config = dict(
    d_model=160,
    n_experts=64,
    experts_per_token=2,
    d_expert=224,
    router_score='softmax',
    balance_loss=0.000485,
    init_std_router=0.0089,
    lr_router=0.000727,
    tie_embeddings=False,
    lr=0.00362,
    beta1=0.9,
    beta2=0.95,
    seq_len=512,
    steps=3676,
)
Below are experts of layer 3 (counted from 0) of a mixture-of-experts language model. Rows are named gate (a neuron's input weights, with its number), up (a neuron's input weights, with its number) and show model dimensions 0-159. Each number is 128 + 24 x the weight over its row's rms, rounded and kept within 0 to 255. Numbers have three digits each.
Before each expert's rows: a language model's description of what the expert responds to. This comes from a sample of Wikipedia text that the model never trained on.

# expert 3
Description: Country and institution names. Country, state and city names and national institutions in sports, military and geography text, such as China, England, York, Army, Navy.
gate0:132139166146156080124146123108077112118152131106084116155111127078140109139103154142152161136122122148127119068135181163085106148115121161135154125132126170136097109143132135150145137121144085159139086139101115119103126155153148109126129136120143148117155100163147111116145129126117103155139087097181099136165092112153135116139173123097156152110125163130071118123133124102113074153078104145103142109110133125127150146098113102126087124130098118073143132134122142139142128087120148
up0:139120167137150144104121137133150119120148097130184143116127146138131151095136142145135138126116150120113127123109189157132168117118122121122139144131128096141141155122129139117134109092139147086148118155126089076145156107161060110166103137126089139138160133116171122102126177127103150151091118161153087150165137090135160153130119131118157099122105142130116116108126135086119186177096145142150149066100101093123136132131061110105114107106144120129135144125139093149161141117096131
gate1:108157150131108192141118162136118108141125118098115107129163119124107145155144125080146130116099140098133074117082095175092190111150133114137095085121124145091134139096108135144125105156129139137096117113087122112152164189175175114147172123143142153131113100123154101104115143111155144106148108092142144123124128162144118135132121140105125140133179148129161102114095117123095154140101158112139117153118131156142144149125117112115135134118181137136138106066149148135162104113116150
up1:136135097128119156146136161122181129140120097096093171116139079137111144139132145082130132113094112119127072090091113157135109114136139128132108123170088142100136112111115098150154118136131188101079129082078127123125149137145171129125144144135143156144093103113099126130106154111165104102120150127147116156093111132125130151110103168105151147137166152159153128125105146115084134175154172142115148135093109110087151121122126123106144179104107111151141133168144094141134096150129133
gate2:144096122118115142140145098124129151095129130124107137161147130122159143107162110081118150116114091155101125116165100131168122132148083108151141097104115119135152146136111147138084124114117114142114110123157118109101060122122107101132105139103135125081101112136119106082137157111079103152121159134105146148142073127088112089085095124132105094176094087095141139107082183129119163152076086116147112111144142150176126149145137097098112127110120118146133100136139150136123138117141137
up2:097147154169128086098096149089112111168110101142108116131106115073131122131104122159138114107102118105129166181139117148118148151095140083109121151115103140124125085151104115135117141138127159151143108119100094114150175109111141110137170174152150138149117135113154126105113109152171174134129115134133175125087138105176143173133170141086109132124155118133133099120167119099141085130169148123108135132092157107084129123099155124156157154132144120095126122090113098097127139122116129
gate3:082108121137095137103107129117072156132117093092116126118109130161104127130123116104113121111118144106074118078152137100121136135112155111102110105107105118160086111128103116154140145086132099140106126142144162096105179123119133109121181103125149142145130107129148139155116128075114131124169150154116168159107132150146144104127178158105124126156143095119118164157131135109127117134116094196147142137103097103147157120128099148120109140135055122141091115128128136136087186124146144
up3:137131141135112121108098167143149099135143140112152158149098116115116128107108134147108136146125094127134154146118119109124137160106124119162137111181077151096142105157136115121121118113117152134202142124131119130139149141092104098123116136136172130134106074148120117178129143128059094130155125117129156098150156089052166106127097131098158129104082142113200111137118150127133129175134104121123167128125135106135148137111129098128146146131083091162111119100121134154144099138130161
gate4:134083125136148137137114150189131097132188146074103149138123155147114146133135164137169092133185145123101149160162128143142139115132135136130112129110112156157130162117115166150113096118101135148145145103077096151128136132135103153153099106130139086127109124101162131128102105136124162106108081129108104093118112113128110131140115138134142188137115125176123124173116066122176116115141063120135153108120139143124103143112109112123115123112138148075131101146131143127096123111097169
up4:118122104114094128173120152129171132122111157135144114083131171115111121096161092142157158115143158137104099161172094101107151143089120111146162140142119152105085158153179153113111130146102130138164107078110150103092179088147136101166144112133141103150132147116113106091130122114127128130120140123163112093114094157084094123099129137123107137157132127136138106177167107099110129103100152148143115067121164117130113098110171118123123100143167123113129149136139128140142159119110147
gate5:083159128130166136134119105171130136140119178152168147075162075159108137109120112123132114120152133128113154124157119130157167077153130132119120152110093152115162137123159128130119172147135105158140146152110101112137090119143161125113150166107094152116133106126120118111125160105130121153103128113162176118137125161152107169099109136163142123113081143147072100114144174095136092153142073162136144160111164113161125163096094117090130101123112147114120115124106116124128107122106124
up5:148132161135150135099135097158138154136104096106165142181124080166136078130120104114131159126142088105079132120144142138142172106142144111141147152117118155126096112101119163091135121118115147120080106165097121103133156114115103120137093152159111070160134151069130105091130117105102149111082109138107118159093139132175129118106122117119111113128060134128148154163130110144115126162152117079124099109111117117136105108133137133126110164121136164157127106152097119141096128145132162

# expert 22
Description: Verbs and linking words. Function words and verbs joining clauses, such as with, had, have, has, including, such (as), often after plural subjects like studies.
gate0:087105104186117151145124133149111172150106160114155133165133106138143082123117121148134113188163148088179110112114109121118091122112141133083096107138155115117103115140133093130113127162157122154076120145144114129121173137125111103158135126060126145141131165112135160117128143133150157185125101106099129133155091160151151146131143130112113136128109124143163121111148115076165101172164174137116126140129120156120120149152138105082148146129112135110139084119134143145149162151127144
up0:111104131138108097108126156156115169115141148114121134112131138119156084126092161130172101147131137121197138106161093140105175120145155161110089113120174125162143114158106120088099127155162107167063133109134141116110147128129144100146104089091130113097185096112115143142135136182121165136113153130103141097117106129135144140132178110129123105107139124159122104121138078144148101185115150147142117145110102125127116120174149127113146132147127118101121090095136137162128153143124125
gate1:160153102156138127127128126141160138141159135112134133123120116172141109150094114149141126142141127122123127160138170094137091092169120085126119143153121177112139153113119151099111120123163153122111081131142097119119110145115170125139107130129158153169068130089102156081142109111143137160091173124142083152105150142143117149142146170132083139158175119160140152140135124106100138088148153148129124170123106136095069147113124140080136145094160149133157093097139158133132151150115138
up1:112122163168132134130120137119128136135079136152140119097128161105086099126168136119129148080131094114103176120124124119099111159110137164127101143138172127137111124131184114141163181146142105111129173100096137098189133124146113115142116136158092122111176090117120110133137164155106101141148095124111163078132137136134151140144100134087151125124140117134157108162148118169112133163101161138120162107150172094145157148126168141158122138156108142096102144146147089116148124124157104
gate2:099117150096110129090167132115101110133116105086096123093111118144132122136185117150147134116121134092161124140134121157133130153129087111136096147114100117130122156127174102141086170124110124143100115122133133066173145134115092118124100177168085138144143110118143133133151156157148142177121130134107134131167094149112100130152152125096157121157144093110140117123123095166112137164096121136123138138096126154145153094078101122148098159150151132132129198116131150093128142125081101
up2:177132129136111124126118129140113127111095098112116114109151086140106167131132131098133087152143117138131129124136115099122079163099135148100092095153149106096101118136155150096109151099116106145132146115122121182162164151122174151119130110136156173109090149141104135116128130143125102129121128111183130086147147124082137154105109182127135135099136150138117162126129144135183113133133121107119147145119141097112129108170223173149154153098088125111152149110158120139111124146149154
gate3:096134141151131120151093142112140129115149111133116094084084149083128172143128131119125077090143076077116131125141125148142089150125107146114147143136077126159107133128121156121160114098102108097159098114148093119150153147121127136155103131112117111130125140122090142082134125112131134125160104136174121091171133091084053145153163115156130143091138152191150113133136128097130118134125120132127141111104100090120114118124148156144094051134155113132140119112098131139132132127138108
up3:138132128094113105131140158130141141094090116074113146137151170131144128151127157124099148130142130109054148151123111100146155084171135156075153164142134138122120099162118145101141152142106128106135115170135134118160123118124096143109130156121113144126117076198152121078125167131133099149128102084152138136122128123143136120154157124114159133103131113121141115113143126104125103184085124067123140146117081124138127115114130170075112105126116153129165136125102171112109117132155141
gate4:124145130147178076132137147135094116120132103112120125151121070106193125118149123121130151134145147109156122136107126156132140119122139139151128153130119141151106111138118146145147115133112087106129158158124074116122120154134119142147128141115186109126116129155127185151093102111149125191137140142166079101084135146140160131134100143104116094086139122111169120114158190141140137146158099116177134107110121137134141122173113137144104106161126181102146160142152079131132162099107147
up4:140113105127126121133132113136117127118139158119113146147132118111160158113144143132115141106134115094118103124110101163152155153095095103148123123100181128103085084113104140119154084170130104159138132145142115143100113132114133184105173097130146136138097110142158143168099135107135150151181093129118111127123134177137167112139116136137133130104126063162100124092144093192140129103146101111135093125189128140153125140173146141117133131160141181107147137127130107130076143087142106
gate5:124122142107146173138148179160135140100126121100115139145110127132149147112123100134147162153123104118125152118128118129166132134087126131197086124080137146131125146145076089130123114121168193167096111095146123120138135178126137104140176087158097100114139112128131154139136104146099155127112127114134138134100128139177129125106159148128096121147165110152131138100101172126124181131143132148124154151154135089138155145098096114116069108106133114121133092089173167139127112122137131
up5:118101121137102110125144093120141159131140120070151134088160095135095124143131133098096095123120140166137149117170104099098145105157152155122174135147119139169121112154167141130129126132105132178198135144140154121146140136149150103122109129113165146140105148100146114117186124122139101106149109148139156169146121130116117078153111127126122169104137145104109123130150107141129119139149135101119069122140096124186126149134109113119101179134090184159132154130125119127144138115139193

# expert 32
Description: Foreign name syllables. Syllables and diacritic letters in Japanese, Slavic, Hungarian and Spanish names, such as Katsuh·iro, -ić, Podol·í, plus closing quotation marks.
gate0:140108134156128104115074146125133092109134134129106172151117144123083121101141177103111127083148119125166093113125154149135112115151099139101170099147153136108151136121105132139152095127162149135113146092127117112155148167162145130120128097125120176152164165082143122093141127124093152110107130136139124159123134161090113112142080159104183091095119137135118130146089109136112093145102124072114155185111118132139091127132130139142089106169138130144161104130145085144126132138090115
up0:163129122109135145158149129078108137133111110150119141117110129101109158134140127170141174116148152113119105164107105079134127089087100108090138111134104138126120140135126125141089090140170106153128127094108121152110098090135159096096158125121113138105140139167089146097138114084147085202141121161149113144119110115137150102137170117097100076119115116143105120143122145136157154116108156160159126122198170092150122148126107121124127118089082118126126141100125107151159136128144135
gate1:103152154144100121101132123167127164084172110105085117124141137098171106120110113141144140154137109082135116100147123136119129135184126142121096132132177110124114103106139128133148106084129134125124121150148118168096103134109131132138101138108125129134131072158135086098133112138122161096085138104143134157102104159141080131107116161116121118187094129149094111098127125160116157191097144147144106141110159080108148091094159097135166111137139146156118137131146088165124154136145132
up1:122150154118145119100106122155116103112134104102120150176133180142149137108084068111109144075106147126152124133113140150111137157114126131135104096117116085178088136101161153138112108098137143109141106129124121148163154126079152138112098131125093124106132084121136097113175113146136120130139115110116087140100155143167135133136111120125142117114160108136129062184152135165124143077116159115128131123149159116140129128151136105072137142175129179086155146148100163119131118123114134
gate2:114114134151117131107140117149122117133136109141123140131139122155159123088155119100170098106116121150128148157146117129121143084158125116181136133133165107128099119120067140164148138146141140171133142183101122103143144120161161147114134144121093166162111155114131135135169128144151160120157116118165143089147115115129108137114132090169110126163111103114109146132162115084169082135093126137078115124126177171085092150116100151139153169142145141170124095103109098167174135127122136
up2:135138161148165152130147142134133136127140087136162140151134118089135134094185189156137149086127145190137154137137150142136138111154089139127121125139115164130115116146064175133136161128131132186109161148111109132073129066162144113148097127110118119119120079114108142141165094118140095099151095134124108165117177111163119157122115090132139150138108128114093162133131128113140148157112115119125091176123141168144106126116146139115137151145125123118081127130122124118123106106160146
gate3:128117071142180128121125123102100100142143083109122142090115114118088143112126129126125137151126117114132131126148126139152141132161124080137161159091075125156104102132122120091115143157119128114132117076124101129151076133126139155144087162135116142140082129134100128075113104150145168152118138136086129133138137168137110129126178139160124121120099148136142094128096147149104069170123129122117133132127127113088177173140122117137095154111171161124126182161127145156157149138146168
up3:120138154156103168114110099143119121134110163158133116126147172144161141156117150133163115136135125177121083163096131139120134101124110161127112133154146121153142134117180111126152110110138079149127110145151135174119157162119134123128154104129165131158143151164173149114151130143080091149137166162135103117155100098138163122137127125130129166115146125115117138144177155115135200094160097149136116124127117124118114140158103139084118098158141132104108109124122103100048098104111109
gate4:075076094139118138124152146120137139184163121097116139121158179149113135101136144139125116116125092079136146112109069095103116125123133139151129151117148130145158101132120122111160143114121147132164102161126148146127090131123106104080144094145182159123114121151108098170151111116098187112112155134138092120113104133115116100133102143066160136135163150130126144116139145122166096110156147126161084174101123096110117120114125132146149140144184101130140120132162163125118105136132131
up4:139151187116112146099123089136100123155157203167137122149126162145121146132128123100099104127122103135153118127105117148117107138150180179100144068153118106097121161118081115198085097110139113143164183143120115084132113161120106127128175174144129153118126103144126122139150144119129139133122125131129095101106105132126146109091117117103147115108130116135144112154145112133085108124099097143142121154176102117145119140136133159115102121132143109119109133121112100084106140135091160
gate5:118170075100133133131083149145162149164085096128104187147119118125124130123112118172106149160153110123130116145096100168139139113152158142148112089122109127104169165085118106126124141085125115143145145151135150102135133098142121105135155106106118105097106081116120115099146099147099123097143125080092135105140119138115147113106115146110107144152154141162097128133111086150105125149071085136156155123182133171147091143161099105105121147112125083119138131175127136122122122113131131
up5:177163152150131114109113146098047124128135165125138125120125116089083189119165153126138131118127137117096151133124126089141094108142125128157121135150173159119116129153143155109147142135119146156083124129135118146106130119142095183108123159129128120164163184139105129141121114137164114118124141075136172115142119089147126139123116144135141152108100112133164141121107162134094148127140146108102098083100097138168125130077132156135135144140134147146163156113126088158103102102173104

# expert 55
Description: Capital-led name pieces. Capital letters and pieces right after a capital in names, acronyms and formulas, such as H-ami-d, Dr-ey-er, C29H_35.
gate0:124130145122155107159143124149143176098184140132100131130126099126193097102120129159167115119099150116112151116132117118116162115114106093143142096178158083164156166120098129115122106140152153118122138159121156122137105097149080194150120103152122117125127132148127132081139124089109107144085161147148100105088166159127124102144133117118103108111122153149158145160138179123102126113111095115089128128111143137116167115073157095124111154133149126123143132116169117108134098109123124
up0:154153119105104133080105088163116094124129116094148156079125147122098135147122125092141122153148157139107131108112142143137107108132141191094150152105129093107105159128145116167119160153139121138163113134138137143130133211129148113087151181149161109116119128115146073140173130171158153146162100119164137161112134090125110131120167142157126139158162125108141110087148106115129124129093151131155139112116114133122106149164133120159156084154105121153113123123085141144143163124119132
gate1:110065105115100130108122151152129089132141106130152105133124131140111097084138129109152094127148140141148113127156114093127168146119173120139148123158142125154067102123130092116098122115129138157132133165150144162167146143180120154138133122132119074124111106092117151113128106129129120119111167152142133141174106085089144102097147140105147094074128135103098166114138177112097153134120130084179098127155182162119147094125100156150161138150130137112118140134105098148140123140112119
up1:118124137117098138161127120126134108110128137166154156109121180159129111161131080106142118193105123175137112133111107090126107120161139087131138091176145132149125122083093134150146159141096114140149140099122138108091125119119117159109076130140161129108144132124102123128146110190123155111151135135119132102190127108139131047159118171147111099101148128129109171130123098183139126178161114110144135145162158124154132109147162145129116140135130147116122110119144128107114154118126158
gate2:133163132100140136154101140149124110124133144116103151144103187131148094121151146171094117120128088152132144091156113146172108157124150143115164141152163088141149121128159120129124155116124165126140079166082096144138168150101137145102099129120154113131124123179136130154152141127114156186138128138122133126123130148127129158107119114092150118162173081128117086115185097166122104151105127120113145111154171162140135096111181100146126105132129152114164129119109094123178132135107113
up2:152152126104167132076073148106149122159155108127139137129182134096133128145159132144119124119115125121135137109112115144144148137112142108101119075144178128158124169080116080179135117120101119131195105149144111112135101102156132144138141084135120094154150112123125159122097131111149156151124146143131155134133135161146143110115153118104169149110137086119120117148175137116092081127150092080153096144177121114140079125124114120118149122106170127181114093112105131125130139106126129
gate3:117121093140131110127159146133133164126171100151178092158171151146102122087150127117125136143157133139135173080107116115080110127099116121153176129118121150142120176128118152103150068133147115166147149169124118097108124135102110114158140106115167164109140102117122144130097087142120136124105142115116164143141128150112111111157097136137087138161150084127127121169156135119133140118127073130125132085117136145148106138093105141080082104133141115089174162149136107107132124144096158
up3:136117119154179090113166133138131144073163108120127085108101143168131112127144151126065080186150121104128166085165118116130078110139102135132161115140092100077163117167149169129143182130147079142150140137124145142108118133086129131141155091094128104132133153175113137119127115117123151140134126104145108100147143108133144161164147097152132121119140105133141110103091112154117175114137082154117130121076135143155104116158134133102125131114145157112118129147129135139106135136120123
gate4:107112112125148154135125152090155133151114115129085170090173115130126128160111147117159105154142130147111121132172159118166081133090153107110120141150151091120144124112131118151106109153114144122129097126150137142104100172111134146111156100103098143142115178103133147158161145153158172084129166088105100112124150134135176137137118131134073152131172130138179099113104129116132121142107166136133112136067159134145164157115165149109111139156145107135146150094122090094102131153107122
up4:160126129121107120095100176124119114102157156098133126136147143163132145145107129098125124122083146134136154136120121083102118130112090080104137091151076150104107169124158153126138131120162145109112107096141109110066133132184123121138132104148128127126168151167113126084109074162127139150134175137100130134155104139083143127119137119069110099089122097143153112102171160148139140112113091137166133163109120128192161145132133128121152158116125109157103116130114115123123119159110133
gate5:162148125169144118120099122096131111114159119113121137130124141147100090123124111117116157127097126124125137126133053128151066127158145135147114094112103141138120123101138146155154159183137128122061119109098164070123151129180120107128096116111099133094146150108141132104127123152130089139143123124134170075120138140128108142138147108114158106097153147140153169137122109171095116164126112108104157156159139151175153160148145159117086129134112136102128157098142106110130109155180130
up5:098128112106128083103109152106129121096107157131142121128125084146127137138146130132135151120149169149129149148083095146151109157171170139117118127157094142166133064130162162115117145114181142101127150128140131154165125108137150100154115136113097143144118115164136113096113115118154131113129087136164128131134124157096150139105103130131115179186115088156136133085112111131085141124176139178134168151169100097139115114162110119185135124145086140123126136140156101112134096151130122

# expert 47
Description: Single-letter word endings. Final letters or short endings of words and names, especially r, t, y, n, as in vilir, Fitr, gourd.
gate0:124128123163177157140162129144128197162157126143145152141109130158142161134139127124120158100140137136113121139118146131127151148093123101137149135138135125142112101103106102149123133068166127096112117113113097101130091114089141119158126141129111098120124093115122152191115102136173141107138108124104129181122122148132106108096109141125133126180108118117097115158111147091160138101172112110077152113162143119184129141122057136074142155140124122125142154135144156155104142171128146
up0:155165119145170146143123144122131138116092129126088091122132144148162099126105172110098138155155120138126107192126118160137122114136162161085166149146110127112101150106137078143121081081142091132111123121150164135134086093064168171137136113140113130137073131138122153135137097148172137133156162114120122122150129118114134115137154127133136128140158119133127144142106114140083109138133118133101127162137124137168121111065126111094151099091153170122125127179129095125101134131174133
gate1:150129165150101110133126154139126132140139114129086156150162113137145153108113120115105122136161177110086126170146127066136114124136117144169133127095115096095101110097130146161138066114134123121071108153123141157118080125140117098134128127145134147113100149175133156135134076115121122132135125175128108091145166122174147136107106181134121132082116097133151127147101142091144149076148125139101172124164156112154132133122175094136107157148086130135148145142105105151117119140117145
up1:133145147148113130116082168133149100101104129117118114096173112135147130106109128109130122116178130124138140147090094118118122141128094135111142130140132115114169123108130132131101076129134134122074113186114153137158086131190144103122076138129101139114129100133113143086128121119099150140107084123114123108170100120188092115117158132112089120118108131103157105144141113154145145160141103066162127146092149122127165125138115089083134118143118118099130112134142112079169130158079119
gate2:119127121120117110082152123096155104120125145086162105171141138155138110112109183135133152091130119105126147109108145108150141137109134114131139124117165123087089152115132143176145134120108161148105142116098144144135156120154090153152100097129120171139132100098138170093161117134159129126146104152107131121098184136096110125155092121105129116143106150132163158150102121120149117119132130109116162165162176152141061125088120140092145135110100089126117112115105162137172134079102091
up2:142155122092111144092169124125151180099153120128141120128156139156127149134122179137100145121142079102084112126128098153122143162095126113149111177108173119109112135107101104146118114141111122119094156100128153162127161125172121149148106094127135175109144110094120149135161141104135089134084095121106108108104124125090128114152095130149120105146129127131112121188128112151143135125112116089131179145093127123060098163136141139119149165114123086106133119123138134145102167113076119
gate3:137113106108101138167122105124124153150092130140097119143156106172082126156105180122118135135116120152123135090150123178136123154092102127103081124141133112161118129152141113141131107090129155117119131087143141130147160144115124132113116096171129159124151138140130176111145138132124101107129080178116106177104074105087148075121133092126155128115130147154055147109127145134190105119140114131101139089135135157139136133145139093140150137159123107154180121119150116128115141150101154
up3:158101092106127155149107085122114176152123110128085120110153083111148103142110167087157139142134164127174114161116119165101119138133111134144122145128116135154091127158160147093096122132113119118155141129143138143109164119130125146137133102113117159119142111116115131108076137145074157109100073116089102142136122129111145102114138116144119089108111131140089074130180141091151103142112085156079116086127199147126159109120111136126097144098151145137153115131161131112150124122117121
gate4:090122142136077138107151131120062122131143117116137137096126158139145117124114105116116129128133128092160142146169099107151132148127095138136145127109128093137115153157126096097091122107107095142119130118112149135098131122137108143124117111155120154103082122100096155148083124108106146148172082129128113105149126082112066127130154097121142116121160175122182144134169126140121139143134183146164144119129097105120125073144144169111184121115136138121162106068111144106083116155117127
up4:132154128164118110148125126120127126147109170086089119120088102125086105102154187129114114146129129171110120140124149152140125157166118152127098127110156122104113087144100129150142187160083102140083163101121149149116120136140103128171144112180147127124167117173109143094128116128126099146152109147104161181130160107088145138140112126137130100117098123145129117149103102145172122116152114162091130156135150174099107089145147141141145162114146137081124148120151131161151114115099109
gate5:123128103160135107187151109112119122167095182112122139144147110126133072120113135140100135136106129114105133119115095095157097153115096121105138171081171130105124128135128174112115132156141181163126151130103096132112166119124116131109114097110112107117147099109094099132114153104135153108109089138111130077128130163115108127187131150077139136120148106126134119100110084114117086164157098121169131158107116132141134148147130117128080103094161142118128126185140123136129135166092106
up5:132118132146132132116151123114121140114162107114132134109143138118114091147157131129137111142150163134080113135114125099095100136122159132106113172113148121074100139163153098148107108134160118156136089124134169060164145092122102124133121126099146097155164119096152085140096156148091116135131131124161109188090109136143142125143109158152152138145150104111108141136073125102156174095109170116131151152106163088128149072094148106108129092123109110145128110101108158142119134169114129

# expert 35
Description: Digits inside codes, dates. Number pieces after a hyphen, dash or period inside ISBNs, model names, scores and dates, such as 13, 15, 18.
gate0:142126145083140161121136164149106137117104148123115104172166146151111122080196132124079144146104103130118103090045137103167118120136120119152119134120094139150111127153116141120134139111123138142157116130097123112126109154150146149111162159146133111166086132119148167147132110098155114166144150112097149142121151134114120092111122126138122150122095140092083116109115120135119166111117109089124152115160136163166123107168183171116084189135132125119140121120132159118163111142133119
up0:157102151169130132140153147108122142129098108157111121150137129134125066102146143153086161109117128115167100102138127109115164107151114140139147167117124086135127104132080142084101128123115142127141141106155119169118082159143111159127158127128165119138128116117120103151084152139170125151100113133145130123121170094155126118138112172135194138128080145113130143072117129083153163187081105137118133129125146111136156132130158151127128146149156086065114128124123122148144119149156113
gate1:109139134140146067120119124106137136115159061147097112127141141139135162095166113186118105159152146146113139145141157119136116128159084189120156148113160066110143117162106144145135139160143122148118127148110131122150133119143155137132114162134121124167129089146150124162144119129116104127150093103137087132171120135167074108173115101115154114125153136142137109093130138140111071127116091130104127069116125115086106120085104138114083137137137098138128135176102133137143151117130135
up1:099118156116136195118102113149164120129111154117144131113114103139136133129083142073169109112116096092153162117115117123114130144128158081117138143112126135125095116103129123111121134077197132065160112111116126161138089169117095118148079116132151111106141134110092134128149146146170116134111205133138147113124128139132143111129128151131100141105152133112101122188157157097132167152128131183170120162143132099146095134112150090139131128112132143119113125144119112131125093114121115
gate2:168132103148113150135146099103074113129130123132131084169150110132168108118136141128168100094160155141145124091147094101151122156098133169151138136103118161120098122104132182107107148144140121090124117146129103123119117092115161134136131118182111137103136160195110176111145130149140149104126130185098135090147108108134108130123121125116121145090092128146118159138129131145117155112112138133135082119155095128107134130101127179141145154117111108139152143103128103121181087132060135
up2:169142128117082151131154122116172101122142169118092159153094114110186114153133141110111102124136150141084104155114112128152116083147116164128116106127127117166088168128149189113126166100112119105078125125141126110096105076105116145113102141123175123146155172155122145143124142138099144103119121136141168122120147112081127141119120105132143121128117131119095106103089102119101170108144150132123132104130142078155125122137107115109163109164153151083148154112119138116106101113137071
gate3:097152089123102127113127141109113142139109112125155082122152117137133147139125111104076110112144128158112094138126136144134101097134148091163097114123131119131113118126154116143124096118114178107129123156140160146110133125117124169159129170067107086154140145151090110104080133140108076112142166098130183124118098150157152082085100132109090121110112142125148144140124101104116103131124150136134178141147105140131092135091109096150179137175119091115110168151163094154123144136156133
up3:144098158104132082173132103107123123193137083149116074116092173123132114131115107113132108130124095097157158124107125128088099149108125150122138120170112114125081156159111114151157113100144111092124125131112162136095102124088119105124151113091184123141117096159168149147079140146141088131113158129118139095146091142121141141123147116174126148158104141136144168127112101135169122093154073130145152147158141148117135114124135129113125131155119169087150136153097113139139144149110124
gate4:119108139154124128113086139176105123136175137142116129144111153120135168108108133124069126137158122126137119125130071096114113132124136169148122093135112102162162150128160164106136090116125141110146128169104162143117173099123122092131060131129152150127128104134112151124133093110125132108100119167164138114163109126107145138086128176168099120095116111130110154149120134147126155086135082171108100123175133150174126144137129125141145174101137119129141123125143148192106126129084142
up4:140114143117115144147132137132160165123113105118146101094163115140144114099115166130123117121097134109074076111151138107097101169128120097104136116155146121169130140110153144119114195066147103136127087109106142129127091122153149160125149092091150126102086106068133141105094122131105104127172128126157125145093122149131107107140184117115124128103118126116119132124170109127096154077125134131144152137167110116146130109119132116157084136172120116081138167166118089099155135127119124
gate5:141136157141135125114095144159151108130114112108176137097104129153166087085131138146127128084076122118138123150144134128109136113144093086120120108133139129176119106136150140152095136101128133138159128150156117138135108081080145134129093132074136153107172163118159148180119125128129134126139116104088093065133117092118147104101121162125122114142156142150107148133115088108127153175129159153139124138115167107128108143161155118117091148156138161132140207106126119109121135165125097
up5:146180159080162160127096143172117145155120124146141158111125098104088115130093137160094183078135166138178124126132156118153083147106115119133150118118138119131123066078118120137136141086136105135121134051147136127126143104143104126109138127109156105123136138161101116101179098130134128134167092138119103135124139095139107098168119140153099119167137166148140138136061101108124158153146153130114154113132122126106101146109136142143122127112112130132134131105143135166154110112119112